Experts of a small language model: 107M parameters.
Below are experts of layer 2 (counted from 0) of a mixture-of-experts language model. Rows are named router (the router's row for the expert), gate (a neuron's input weights, with its number), up (a neuron's input weights, with its number) and show model dimensions 0-159. Each number is 128 + 32 x the weight over its row's rms, rounded and kept within 0 to 255.
Before each expert's rows: "mostly gets" lists some tokens that are sent to it at least half of the time. This comes from a sample of Wikipedia text that the model never trained on.

# expert 8
mostly gets: "kg ", "census", "Register ", "footballer ", "metres ", "kg"
router [123 123 113 155 148 137 107 140 111 132  97  69  91 136 119 111 205 144 131 172 130 120 129 148 124 134  83 169 139 127 117 109 158 109 121 121 102 141  97 152 141 123  78 123  68 116 157 169 101 132 106 119 130 104 112 134 132 115 133 195 191  92 135 106 132 101 158 122 127 118 111 154 138 157 101 133 129 138 103 177  96 117 172 144  72  61 100  71  57 159  85 117 151 109 107 164 123  79 112 128  46 106 155 122 107  60 105 134 107 153 108  51 180 105  98 104  93 114  95 163 117  37  40 168 153 120  92  86 129 141 140 110 119  78 171 140 103  68 120 121  93  93 147  89  63 110 153 208 145 121 115 114 172 139 114 136 135 147 171 153]
gate2 [108 168 189 196 119  65 163 115 102 152 180 110  61 131  89 151 105 100 161 118 157 141 155 147 121 174 103 131 127 112 151 103 112 165 175 103 144 150  75 138  47 141 154  52  51 167  88 134 166 184 112  87 173 146 131 130 141 139 106 133 118 134  71 122  82  55 136  93 173  93 100 178 135 174 134 115 159 108  71 147 137 141 143 185 103  94 146  62 148 191 116 173 150  96 104 145 107  89 158  63 132 117 123 123  84  45 124 133 115 123  92 130 171 133 153 149 122 192 158 144 108 169  80 101  81  95 125 100 142 129 104 133 196 169 132 112 171 137 121 133 153 131 111 134 137  71 185 153  87 142 116 136 142 146  95 123 132  97  91  92]
up2 [148  63 129 135 130 122  83  69  54 155 137 119 116 113 159 142  83 154 148 206 130 129 106 153 101 172 177 140 129 119 147 181 173 138  90 129 136 136 107 114 125 110 123  69 151 107 109 159 104  76 123 132 123 207  99 124  95 164  95 155 123 143 113 132 133  95 176 110  83 135 134 160 150 169 115 154 144 158 108 145  89 142  56 112 105 131 116 185 131 113 187 107 158 186 130 146 137 120 109 173  65 148  90 156 142 129 112 137 129 164 101 134 125 115 125 110 142 105 102  71 140  59 189 143  82  92 159 129 124 142 132 134 181 175 127 102 135 127 190 108 130 175 106 113 133 161 106 164 113 109  85 183 102 141 133 145 114 147 140 133]
gate3 [151 135 168 135 123 113 122 107  77 132 205  97 140 146 118 103  79 122 139  47  67 151 141 156 149  91 159 142 124 227 145 132 122 102 126 133 140  59 132  77 146 141 126  84 223 102  69 132 127 130  54  91 104 159 146 172 104  91 155  77 101 142 142 177 106 118 114 115 147 152  91 201 134 171 169  93 159 112 138 127 138 134 166 123 121  86 134 104 117 176  97 145 120  95 166  99 159  90 151 148 100 122 125 150  81 106 159 135 142 166 133 161 149 128 138 162 126  67 135 128  75  65 112 114  97 127 148 112 159 137 151 173 152 100 144  99  86 153 124 136  74 134 130 121 111 167 145  76 150 148  97 155 133 192 112 125 112 174 168 218]
up3 [136 125 168 149 135 171 176  75 153 138 134 135 106 108 124 112 125 106 152 121 149  97 102 172 112 114 115 137 113 176 154 102 139 134 109 145  80 114 152 110 169  93 134 102  75 126 143 197 137 109 130 147 158 123 102 146 146 114 123 112 137 167  86 198 195  69  72 134 143 104 175 156 145 162  89 189 161 183 101 172 173 114 131  79 172 110 102 150 171 122 160 162  96  70  93 155 179 118  99  94 137 136 144 197 175 125 133 140 135 132  85 130 172 116 135 162  85  64 111  54 157 145 132 183 121  91  84 106 133 127 105 115  83 159 113  94 149 134 194 182 127 178 140  86 149 143 200 129  94  99 129 107 130 139  91 157 128 169  50 103]
gate4 [120 113 145 102 106 132 115 175 153 138 108  86  88 149 182 100 198 127 132 121 155 152 124 221 189  80 169 109 135 127  63 159 153 149 139 187 194 131 106 156 173  71 193 104 181 122  92  75 139 202  99 148 123  69 123 110 120 111 106 108 118 158 131 143 104 139  84 119 125 144  96  98 119 118 121  66 143 124 156 154 122 161 144 163 127 173 155 136 172 110 105 139 134 133 120 135 157 113 123 154 143 128 142 178 121 122 148 133 144 149 130 161 135 106 120  96 104 133 143 146 101 107 110 204 143  91 111 126 158 120 122 152 111 132  69 188 141 145 136 118 106  94 155 181 152  91  97 163 141 142 153 115  83 131  80  47  95 156 155 149]
up4 [ 62 176 168 109  91 155 140  98 124 129 151 149 180 115 143  93 174 147  93  96  95 135 114  71 125 107 180 166 136 172 107 103 149 145 119 148 130 120 136  99 119  99  81 146 134 160  99 154  80  94 186 197 169  68 131  79 215 138 164 128 135 121 164 162  86 129 160 156 132 156 153  79 137  62 165 113 103  87  88 118 129  49 134 145 108 140 157 126 143 117 141 128 146 149 189 123 127 136 153 175 110 125 117 128  99 143 110  87 130 120 147  95 117 106 152 123 211 120 100 140  90  71  84 109 138 126  75 140 112 162 158 126 149 167 141 145 129 128 108 114 158 151 110 148 101 130 147 121 103  71 181 108 153 181 198  78 131 182 147 131]

# expert 12
mostly gets: "been ", "Coordinates", "later ", "Died", "= ", "subsequently "
router [ 59  74 160 117 177 118  97 146 124 133 135  41  76 196 144 131 166  95 128 156 125  87  96 114  48  71 108 101 126 110  90 139 146 123  93  98 141 187 102 159 117 117  92 146  68 114 140 154 162 111  91 144 126  92 140 150 155  93  85 136 167  41 121  21 131  76 140 120 146 120  71 132 116  97 100  76 160 137 157 147  95 134 187 161 199  62  53  98 103 128  83 108 171 178 146 102 136 110 101 115  91  56 110 120 108 119 130  97 150 124 133 164 133 113 139 144 143 102  86 175 113  89  85 141 163 103 142 150 133 147 160 125 158  68 165 151 158 109 114  88 167  96 157  45  63  94 148 192 117 111 176  98 110 163 148 132 136  76 159 163]
gate5 [166 102 121  86 137 174 141 114 104 119 163  92 145 133 162 103 163 127 122 130  74 133 105  97 137  86 122 166 139 180 156 147 115 126 113  77 123  88 151  98 112 102  92  92 102 123  99 162 108 132 125 147  54 114 182 107 107  87 106 209 118 175  90 121 155 128 179 174  90  90 152 126 154 142 143 125 133 123 148  92 142 148 108 151 118  97 100 102 106  95 155 140  90  92 113 213 118  93 147 138 126 115 119 166 119 136 147 115  77  99 177  72 132 131 140 105 128 102  60 113 184  66 121 136  97 146 132  84 125 126 164  93 126 154 160 155 114 123 152 137 131 182 134 123  84 140 114  48 137 108  90 110  91 169  73  91 127 113 192 148]
up5 [ 79 157  88 185 112 149 152 125  90 151 124 121  74 164 148 155 162 148 133 143 149 149 141 133  91 108 130  66  90 106  87 147 122 103 125 149 108 114 103  64 149 153 133 119 105 141 160  77 117 165 128 110 166 152 139 164 151 138  85 117 160 131 145 155 152 107 117 109 175 132 159 200 135 118  35 156  92 121 116 202 108 138 132 146 107 163 116 162 140 130 126 140 147 146 175 105 132 180 120 151 119 144 113 135 158  94 113 129 169  78  57 186 149 115 167 153 133 194 197 161  89 137  61 135 156 107 155 212 129  91 159 237 131  99  81 108 114  94 101  73 156 130 131 110 100 140 155 109 158 150 145 146 155  92 180 108 137 127 142 160]
gate6 [108 130 143 108  86  81 167 201 122 101  67  93 153  97  73 140  79 109 114 126 132 142 107  76 100 158 182 111 122 138 138 117 141 119 169 167 193 104 112 140 118 147 118 108 126 103 151 105 126 127  87 104  83 156  85 136  71  88 118 121 203 118  73 166 142 139 143 155 133 142 228 143 122 142 116 149 106 104 110  99 130 143 119  97 157  96 120  83 137  44 108 138  90 179 165  95 112 163  74 176 126 156 161 174 142 124 131 131 159 123 111 135 109 168  93 149 124 137  85 114 113 120 148 120 147  86 131 141  97 146 103  97  89 136  90 137 158  90 143 142 120 139 113 123 134 134 115 121 126 134 199 141 133 129 119 111 165 107 114 123]
up6 [107 120 121 152 111 178  82 123 154  64 152 141  82 154 112 115  78 128 177 191 114 125 113 120 144 132 144 190  94  96 165 131  29 118 139 186 119 108 172 135 148 132  87 105 118 124 103  78 113 146 128 117 182  20 131 139 152 158 126 146 179 169 171 182 119 157  55 111 124 157 120 156 136 156 120 183 162 114 112 143 145 115  97 118 108 142 167  93 162 108 131 106  77 123 135 175 175  81  94 117 141 164 117  93 173 142 148 105  60 162 108 158 161 113 130 158 120 114 129 130 128 138 188 139 138 126  58 143 124  93  74 113 128 161 156  86 121 128 191 133 109 122  52 119 110 100 135 168  86 123  75 131  86 100 187 127  86 111 160 119]
gate7 [176 179 117 109 139  85 127 130  83 159 145 109 131 133  91 127  90 114 111 163  56 101 131 128 143 176 158 107 141 185 127 169 158 120 104 124 179 149 138 133 141  38 158 109 128  89 138 184 137 102  88 176 120 146 173 155  94  51 142  67 120 159 139 111 132 127 135 195 180 138 112 117  88 110 109 133 134 114 146 130 151 139 130 116 153 160 147 162 128  70 106 130 145 135 154  77  46  93 126 103 105 112  86 127  83 117 178 105 125  95 192 183 149 115 119 131 165 110 178 114 130 109  69 120 171 129 141 140 143 180  79 179 126 122  83 137 120 118 135 143 163  93 170 144 122 112  47 102 138  85 127 105  78  94 168 106  86 145 156 136]
up7 [133 118 118 130 141 122 131  94 126  77 197 154 132 119 130 152  99  76 184 129 155 101 165 128  57 105 130 152 152 110 124  88  74 216 107 120  57 112 116  92 115 163 134 148 151 148 119 134  63 167 203  64 157 118 120  71 127 142 107 180 152 110 134 105 142  91 140  60  71 108 161 141 201 114 125 119 153 191 162 111 149 128 111 115 152 114  94  89  84 126 101 158 102 120 143 141 146  97 128 173 139 113 160 137 102 106 151 170 113 105 167  83 113 157 130 153 104 177  55 125 168  59 125 147 137 138 122 143 119 157 208 108 119 128 188 137 173 134 115 150 101 100  99 125 183 155 151 141  69 149 135 138 155 135 116 153 184 162 112 118]

# expert 5
mostly gets: "Animalia", "classification", "|---|---|---|---|---|---|", "|---|---|---|---|---|", "|---|---|---|---|", "Binomial "
router [133 115 106 122 143 118 173  86  89 127 155 119 139 108 181 103 150 139 167 139 176 148 108 166 156 160 115 145 122 117 136 150 126 109  71 122 147 137 117 125 144 135 105 172 133  47 132 136 100 135 175 103 127 125 151 113 147  86  81 108 150 142 106 134 130  91 128 134 169 135 131 149  95 176  90 112 115 102 111  95  82 120 157 133 157 134  93 126  74 141 166 135 190 170 108 114 154 207  91 134 121  96 175 108 118 150 144 130  78  53 173 192 137 100 154 185 135 179 168 133 124 114  89 112 160 119 156 100 132 126  85 137 223 100 158  89 132 113 112 173  95  83 115 102 148 116 138 162 252 119 220 122  94 182 132 113 142 164 133 124]
gate15 [ 99 141 141 115  98  93 127 106 126 148  74 102 160 107 137 149  95 126 117 114  75 120 121 115  65  72 116 125 155 152 147 137 108 109 184 134  36  98 108 112  98  89  40 178  64  98 172  93 118 142  67 162  95 135 145 141 120 154 136 106  87 152 133  97 150 150 142 126  70 165  56 162 143  98 124 131 110  94 129  65 143 131 112 119 136 143 160 118 120 165 144 148 144 144  97 155  99 187 116  97  88 107 154 164 110 106 132 166 126 164 147 188 150  98  84  17  97  88 130  89  94 111  94 170 105 125 112 133 134  95 130 100  90  99 152 177 147  90 102 159 102 108  88 123  97 119 165 139 139 151 156 179 154 105 106 212 107 189 134 135]
up15 [118 132 110 131 138 171  89 140 113 151 165  94 168 122  92  82 147 168 125 125 144 190 176 120 164 137 212  90  96 144 108 127 170 103 140 151 133 157  74 181 112 109 126 129 195 205 115 128 131 115 132 129 133 131 149  63 103 122 209  93 151 141 131 158 126 125 138 193 150 153 122 162 151 102 174 149 159  87 118 100 176 131 106 116 143 135 116  90  82 105 138 101  66 160 109 146 119 148 144  92 147 183 115  85 175 138  79  79 127  89  89 140  88  86 104 122 169 181 139 129 109 116 156  87 180 170 116  96 156 139 159 140 153 121 110 150 127 142 121 124 141 118 131 125 186 145  83 104  99  83 118  94 131 128 167  92 144 120 151  84]
gate16 [153 123 122 101 137 166 105 147 136 136  93 151 140  76 152 124 101 182 165  84  88 134  90 106 127 158 123  91 129  97 177 131 157 116 118 143 146 141 122 149 144  94 167 151  69 131 114 141 183 101  84 144 137 196 138 148 179 131 181 163  73  77 109 117  44 146  82 127  65  75 119  95 187 120 102 120 136 171  99 128  96 184 137 135 167  92 102 109  69 155 151 143 129 100 127 101 187  94 141 154 133  90 117 105 100 113 138 126 220 100 109 147  62  90 141  78 121 152 128  78  96 120 107 172 171 116  86  87 151 107 132 139 182 128 210 157 137 109 130 143 206 118 147 143  77 144 134 132  84 160 122 121 178 108  98 128 133 177 121 127]
up16 [148  92 187 147 152 177 132  49 142 154 156 153 143 110 136 140  66 102 145  52 129 148  83 152 171 164 155  91  94 192 129 177 169 114  93 181  98 122 103 101 112 174 102 177 165 101 103 135 139  94 144 169 124 131 114 160 140 116 124  96 136 166 144 175  96 177  45 125  75 124 178  90 174 160 101 156  82 122 143 147 144 125 106 121 235 134 135 149 118 124 173 174 110 151 114 126 123 110 123 114 160 124 103  52 124 159 128 143 174 154  89 143  83 130 119 163 154 135 156  51 102 145 153 156 151 131 152 104  88 159 118 111 148 125 143 129 103 126 153 182 158 103 107 173 135  98 115  68 132 145  92 133  93 201 112 178 108 199  60 100]
gate17 [131 163 184 166 111 103 118 108 103 123 139 118  89 166  96 184 122 161 146 121 115 116 147 116 119 173 127 118  82 109 122 130 149  91 154 116 107 106 156 104  79  98 150  95 149 112  93 117 158 141  98 109 146 153 100 142 125 119  57 147 237  90 162 138 138 126 134 201 115 114  95 159 134 116 111 185 133 122 149 158 127  88 178 121 118 133 131 123 160 123 124 104 128  53 159 139 204 145 139 209  98 116 178 140 124 128  97 154  98  87 139 165 111 133 209 170 168 130  52 136 141  49 119  61  81  79  91 114 136 157 117 136 125  78 109 161 113 104  84 117 142  74 113 117  84 113 143  90 138 112 177 135 151 116  96  89 130  90 137 138]
up17 [120 147 101 120 102 158  37 137 136  71  94 153 169  46 110 104 197  97 169  78  94 105  68 110 132  85 148  95 202 144 138 144 128 151 114 111 114 164 177 157 138 145  79 149  75 128 151  70 134 116  77 182 154  84 144 122 109 136 155 116  63 178 117 112 140 104 124 145  92  92 104  72 174 106 105 153  88  91 154 120  93  83 107 124 121 120 135 106 100 128 106 148 123 194 160 116 114 109 211  96 155 176 145 166 148 114 112 107 178 145 113 136 170  90 110  70 131 174 139 124 150 119 108 161 130 154 134  97  99 150 111 158 136 149 149 163 150 130  83 153 125 156 101 111  96 161 156  55  69 115 139  70 132 149 122 143  98 133 111 129]

# expert 7
mostly gets: "Chris ", "Mark ", "Alan ", "Walter ", "Sam ", "TA "
router [ 88 163 138 187 138 132 113  87 139 102  67 113 121 132 158 114 172 167  93 116  56 141 166 102  91  92 133 139 151 112 137 151 118  75  97  37 100 129 141 157 133 127 114 122 114 119 118 138 138 129 176 115 110 137 140 113 203 110 131 159 128 101 106  88 190 116 140 112  97 103  98 164 178 143  88  65 131 115 172 148 146 128 142 164 140 154  91  34  98 133 122 156 118 150 113  88 137 121  99 101 107 132  98 157 154  89 131 113 111  89 125 128 139 100 173 130 127 141 112 130  81  87 118 166 161 137 115 123  98  68 119 122 182 127  99 178 209 124 120  90 158 121 166 109 153 130 118 149 104 136 158  88  92 140 125  82 154 111 150  90]
gate2 [136  90 180 104  50 122 163 153 125  87 171  84 104 119 129 155 167 163 161  82 162 134 101  61 106 173 125 146 119 141 145 115 138 186 132 114 147 168 104 118 131 160 151 182 106 123 141  56 101 151 117 146 135  73 152 114 107 131 104 155 176 143 161 151  97 129 124  83 151 115 131 117 171 114 136 101 144 101  80 111 174 117 100 149 138 128 133  94 133 115  83  89 161  83 125 132 116  70 171 161 105  88 140 133 104 104 149 124  51  82  86 103 153 157  61 111 145 115 148 158 137 140  30 163 167 123 136 124 222 119 166 127 180 145 100  97 124 117  44  74 183 107 154 110 110  71  96 164  77 139 105 157 112  96 121 102 118 128 128 131]
up2 [132 161 140 145 103 165 174  87 147 126 156 124 110  59 178 106 138 132  61 104 149  84  90 105 105 142 125 152 146 120 134 117 159 176 141 148 154 200  68 100 125  96 106 101  55 139 141 140 217 129  67 157 136 118 105  72 111 141  93  45 196  63  46 192  69 145  93 151  97 157 208 110 128 190 110 156 112 121 194  88 132 120 187  96 141 139 157 154 119 118 104  98 205 106 177 163 127  62 181  81  91 159 176 175 107 115  90 152 147 157  92 169 138 172 121 120 118 102 136 123 115 146 163 101 122 127 124  80 138 121 164 122 123 138  87  99 179  86 124  97 118 148 179 171 149 128  91 161  86 119 154 154 127 146 103 113 127 124  61  97]
gate3 [129 122 153  98  96 139 107 138 109  72 138 161  88 148 216  95 176 102 128 166 196  80 128 125 135 173 120 107 137  93 141 117 127  78  80 147 146  83 132 120 100 145 156 133 132 130 101 114 131 133 141  68  98  87  59  85 156  91 126 115 171 135 114 112  74  86 100 141 145 165 144 172  97 128 131 172 129 102 136 143 111 104 148 118 108 188  82 109  73 147 130 161 147 155 152 170 114 120 163 141 160 107  85 133 121 147 124 164 204  73 162 169 121 136 146 128 155 143  74 159 104 130  99  69 114  97 120  76 141 100 128 137 158 108 171 101 121 106 135 103 133 153  57 172 105 150 105  74 128 134 120  85 162 144 134  89  80 168  97 192]
up3 [ 96 119 113 141 114  82 123 161 166  96 127 132 208 145 147 159 117  92 146 147 186 152 125 107 130 197 100 125 195 120 188  99 154 142 130 139 146  76  95 134 102 116 107 152 146  97 163 149 154 103 181  37  80  86 112  82 133 148 135  84 126 139 113 117 142 104 131 140 159 191 160  91 207 126  96 146 151 152 161 158 142 157 183 103  82 192 164 134 108  91 131 130 149 129 177 143 141 141  88 108 130 143 148 142 167 172 125 140 169 100 168 159 100 120 140 112 137  83 175 140 132 121 117  86 120 143 132 150 109  90 118 113 105 136 100  84 171 135  68 144 123  89  90 168 122 144 128 141 132 148 182 101  93 168 129 150  82  95  59  78]
gate4 [173  96 128 120  94 123  88 140 133 170 195 139 177 142 156 112  71 132 110 184 164  98 171 146 138 118 164 110 113  93  93 141 135 121  96 194 138 113  84 120 154 137 154 127  70 117 133 121  99 128 146 103  93 139  99  87 138 122 152 105  89 138 162 139 157 131 155 156 132 156 106  57 117 124 123 110  90 134  95 100  91 170 107 128 145 129 121  82 162  92 151  70 177 151 126 192 116 135 164 143 138 141 163 117 131 119 107  98 128 170 144 109 123 127 101  99 157  90  85 208 163 142 156 109  78 170 151 127  99 163  81 155  82  83 171 143 105 144 177 161 173 102 137 185 124  80 152 151 172 104 102 103 134 111 116 142 105 128 151 153]
up4 [140 144 172  98 106 114  84  98 136 185 157  95 153 151 152 126 138 169 148 143  93 144 130 126  67 115 161  65 107 136 117 102 180 129 133 150  99 145  62 112  81 153 172 109  89 105  82 173 131 201 146  79 146 185 112 115 121  82 114 138 147 126 122  65 152 147 126 124 127 161  84 126 146  85 108 124 128 134 139  69 151 145  95  87 133 185 166  99 140 139 141 155  84 115 133 158 115 141 165 110 127 170 119 150 133  86 123 170  92 162 180 140 147 105 124  61 112  77 108 128 153 137 173 128 140 155 134 136 103  79 109  97 102 110 101 128 129 170 135  71  86 142  96 141 155 129 147 160 134 103  94 105 127 144 135  71 126 160 147 106]

# expert 1
mostly gets: "median ", "Many ", "Some ", "number ", "Early ", "But "
router [104 111 130 100  84 150  92  73 100 153 130  60 154 121 153 126 147 103  99 176 114  94  80 137 112 150 116  71 143 161 103 170 127  63 111  96  93 174 107 138 125  56 140 150  81 120 148 164 162 127  66 148  69  85 142 104 134 116 130 147 137  94  71  76 109 107 169 153 111 149 126  96 103 130 108 141 151 136 166 133  41 116 128 169 158  83 121 111 123  79 168 129 141 164 138 179 134 175 120  87  75  64 128 103  45  80 151  85 157 216 120 144 171 152 160 117 164  77 106 139 101 102  80 173 157 124 172  99 145 163 100 131 161  97 118 139 132  87  81 116 107 134 216 107 154  62 139 145 145  71 158  89 155 150 121 131 118 102 192 141]
gate2 [182 196 136 172 121 135 146 141 146 120 106 130 123  94 114 119 183 128 158 194 174  90 143 113 151 135 143 153 122 149 121 110 177 183 121 153 154 195 103  86 103  86 119 153  89 114 190 169 117  93 129 121 140 174 145 116  97 157 132 124 141 178 153 100 120 184 117 216 152 110  87 109 123 116 162 124 107 136 101 174 159 170 190 151 117  98 100 140 144 176 158 117 156 123 114 109 120 146 146  84 145 119  35 105 144 133 101 121 105 110  76 130 174 195  97 108 131 130 118 151 163 178 117 115 150 156 120 146 151 132 167 161 141 118  92 143 102 135 140 165 152  98 188 118  93 144 173 146 133 114 157 120  50  72 138 149 134 128 163 113]
up2 [140 131 198 147 155  95 143 172 157  90  91 180 122 138  84 167 145 188 118 140 106 147 126  77 120 110 140 191  91 104 151 144 105 111 153  94 139 138 181 113 119 128 145 164 100 102 163 186 130 109 148  63 119 115 114 176 131 120 112  82 123 169 114  96 172 163 125 165 144 178  53 106 130 113 202  84 103 145  66 167 206 160 156 146  88 132 127 156 122 112 167 101 178  80 206 171  92 132 147  63  95  99 114 122 130 176  96 142  96 145 117 135  64 128 146 101 111  97 108 172 151 118 128 120 140 123  98  80 154 150 132 108  88  93 102 128 142 162 162 107 104 154 134 140  68  80 126 116 150 155 178 128  42 166 116 129  97 117  96  97]
gate3 [207  60 122 109 147 126 151 106 138 113  69 112 113 170 129 195 151 140 108 131 167 123 102 160 140 139 116  65 115 111  86 106 113  96 146 133 118  54 103  88 162 169 176 147  72  68 128 144 162 189  87 157 102 194 150 141  93 144 170 129 165  53  93 115 119 175 103  96 123 156 126 173 153 176 128 140 139 110 190  90 104 116  86 104  92 129 101 165 121  95 142  90  78 101 138  87 139 115 135 166 138 165 144 167  85 103 178  47 140  95 128 164  95 108 123 114 137  97 166 120 102 148  49 188 164 120 135  59 140 154  79 166 146 145 110  91 130 194  81 155 131  95 140 104 117 154  95 138 183 161 124 187 138 156 133 140 147  93  99 141]
up3 [ 83 202 113 150 171 204  91 123 110  86 181 171 125 143 142 124 137 104  88 128 129 121 144  80 108 131 125 195 181 162 149 153 183 115  90 138  97 130 174 133 109 135  81  92 151 148  55 143 106 136 132 139 175 138 154 111 133 151  94 115 116 198 120 136 104 139 118  97 138 126 138  98 111 128 184  95  58  79 104  79 178 136 197 136 123 117 178 102 181 105 128 128 141 157  38 156 111 164  67 104 145  73 126 145 149 140 127 110  67 162 141 120 159 115 137 130 127 111 108  93 159 191  60 124  86 198  88 140  76 109 168 130  56  96 208 164 173 102 168 125 145 175 113 155 136  93 163 124 120 177 157 123 163 156 133 135  96 151 177 111]
gate4 [136 158 151 118 120  93 108 104  65 114 103 136  94 126  86  95 163  89 150 169 145 150 134  91 109 142 146 179 118 148 168  95  57 163 145 124 147 138 109 132 132 137 138  66 152 119 115 116 137 103 128 134 101 164 105  99  84 103  61 165 113 138 161 170  67 102 132 185 125 156 130 147 116  92 147 130 136 135 118 148 128 123 130  91 126  82  67 199 132 116  46 151 157 147  96 175 122 118 100 148 142 125 150 157 171 107 147  93 133 110 110 135 117 115 142 193 120 117 123 151 123 149 121  85 107 133 171 112  93 190  60 108 150 125 150  84 123  74  91 145  85 169 204  63  72 176  84  88 133 109 138  83 149 170 113 140 165 151 137 145]
up4 [110 121  72 120 152 176 141 118 168 136 128  89  91 126 110 156  84 106 124 124 160 179 155  98 150 122 113 100 113  99 110 105 231 112 122 157  87 134 112 155  96 100 154 132 163 111 122 103 136 147 153 180  54 139 110 124  98 149 172 127 115 140  81  79 117 147  79  81  96 136 114 146 153 141 136  68 114 109 154 127 170 151 141 139  60 155 177 130  81 149 107 148  70 131 156 105  99 164 136 115 164 164 164 116 162 169 141 178  52 148 149  90  96 111 124 141 108 136 121 106 178 128 116 113 236 145 118 148 133 110 190 146 102 116 116 157 150 174 178 124 124  67 103 172 179  72 151 183  75 148  98 120  86 113 109 167 117 113 141 131]

# expert 2
mostly gets: "ape ", "ills ", "ood ", "uring ", "astic ", "emin"
router [169  67 147 137 187 105 122 106 125 152 104 106 127 115 128 133 111 176  83 123  68  80 110 147 148 129  86 101 115 113  95 161  82  86 101  58 132 187 103 106 148 116 109 150  94  77 172 133 117  97 103 133 136 103 102 151 132 129 122 169  95  76  93  75 143 106 120 178  91 108 110 158  94 129  36 125  88  53 181 140  39 114 143 117 146  99 110  79 112 117 107 161 123 115 154 114 209 120 202 154 123 133  86 152  78 132 129 107 125  77 183 148 107  86 203 102 157 134 123 164 135 134 103 135 140 122 119 111  62 138 164  99 179 106 142 170 166 106 157 109 147 147 134  81 121 132 126 163 107 121 167  90 116 134 134 104 134 139 136 178]
gate4 [151  96 192 129 101 113 159 114 156 142 174 143 133  80 145  98 153  70 158 113  65 139 107 191 130 138 108 142  95 179 143  91 210 152 111 122 178 162 165  79 108 123 166 156 128  72 140 105  70 112 105 180  80 103  94 167  60 142  86 214 112  82 126 136 178 189 157 151  82 173 101 103 105 105 166 107 113 174 127  90 140  75 101 151 113 158 109 159 177 185  68 101 139 119 116 102 135 127  89 115 110 155 109 204 152 129 113 170 120 100 103 136 145 140 146 149 120 166 129 107 164  86 115 109 107 107 129 181 132 130 210 117 190 148 117 127 124 163 115 186 145 103 127 152  82  73 120 141 127 115 157 107 158 157  96 194  74 162  95 124]
up4 [ 85 170 121 122 107 144 142 155 172 106  37 164 155 141 209  88 117 129 124 143 117 123 128 122 107 159 127 132 111 166 118  72 132 119 138 196 178 153 140 226  75 143 124 125 133 124 112 156 169 148 109 125  87 149 127 177 181  87 138 129 136 127 186 140 124 112 102  96 126 135 193  57 156 116 163 160 152  84 119  94 125 162 126 147 118  79 139  87 114  86 104 147 122 123 142 103 145 120 133  75 152 168  90 111 154 113  90 134 137 142 173  68  63 156 150 201 118 169 151  58  86  96 104 129  46  85 122 141 112 125  94 111 121  94 141  99 121 104 138 144 133 156 107 123 180 129 169  97  71 223 174 178 136 126 127 144 108  57 116 124]
gate5 [ 59 169 161 128 129 156  58 106  66 114 208 162  98 121 166 137 129 113 168 114 131  91 115 104  88  93 138 128  78  93 189 129  56 136 127 149 126 131 131 133 136  92 189 173 117 149  96  93 182 143  71 118  37 112 106  43 157 137 170 107 161  84  96  97  94 149 176 108 137 100 168 114 137 186 129 143 112 134  56 148 158 110 104 155 135 202 158  99 135 135  92 122 135 152 132 140 148 106 155 108 136  54 141  85 131  55 127 154 144 126 112 111 132 120 136  78 158 163 113 117 106 113 139 140 121 159 153 130 179 115 124  72 146  90 145 120 112  87 133 164  79  58 188 117  90  94  93 146 158 142 100 132 112 109 145 132 110 104  70 145]
up5 [103  81 162 102 146 178 101 154 107 159 113 148 129 126 127 149 119 172 160  94 103 119 182 118 124  90 143 158  63 116 128  97  73 135 159 121 111  97 107  91 141 160 163  69  92 177 140 164 115  92 167 155 141  55 131 113  76 146 163 133  92 134  95  71 155 169 129 128 124 108  91 149 123  58 104  67 130 108 153 163 129  85  64 121 169 179 105 133 138 102 120  98 161 143 129 123 152  98 165 107 193 128 115  89 190 140 155 181  96 133 118 132 116 129 151 118 143 131 123 140 145 101 141 109 152 143 124  94 128 132 138  70  40 125  65 117 122  99 114  94 148 125 127 155 122 110 101  95 141 127 113 124  92  52 123 148 105 144 121 134]
gate6 [151 123 141 106 214  85 134  97 172 126 109 136  97 102 141 146 136 109 133 125  99 138 122  91  28 111 136  80 178  65 135 162  69 126 138 131 137 155 102  89 148 144 130 140 114 160 158 152 120 139  55 170  99 170 140 185 100  94  60 127 123  88  91 126 156 143 176 124 107 113  99 126 154 147  28  90  93  83 120 171 170 137 132 122 158 128 156 171 131 114 131 164 146 144 149  89 171 147 117  83 108 178 140  96 172 125 160  92 114 192 193 127 164 100 129 173 163 112 152 133 158 130 133 119 158 126  69 145 124 158 138  73 146  94 106 178 166 132  92 100 121  94 152 126 159  75 174 143 130 124 101 137  97 126 157 114 140 116 139 147]
up6 [ 66 103 120 138 129 142  88 206  93 113 167 118 150 181 123 111 153  96 115 153 143 166 156 129 120 116  89 152  92 110 116 106 175 131 107  86 142 130 122 134  86 185  98 141 139 152 141 142 107  99 159 136 142 119 145 158 150  84 143 164 129 107 137 139  96 112 138 146 134  83 135 121 107 168 112 131 140 122 160 114 111 128  82 114 113  58  82  61 161 138 155 172  68 177 137 176 117 171 166 213 127 103 179 148 153 155 100 117 116 161 102 142 143 130 185 145 120 118 106 118  83  80  48 145 123 119 186  77 112 108 163  85 111 135 174  89  84  91 161 176  92  95  74 122  90  43  83 135 153 166 180  84 125 149 139 107 156 158 126 140]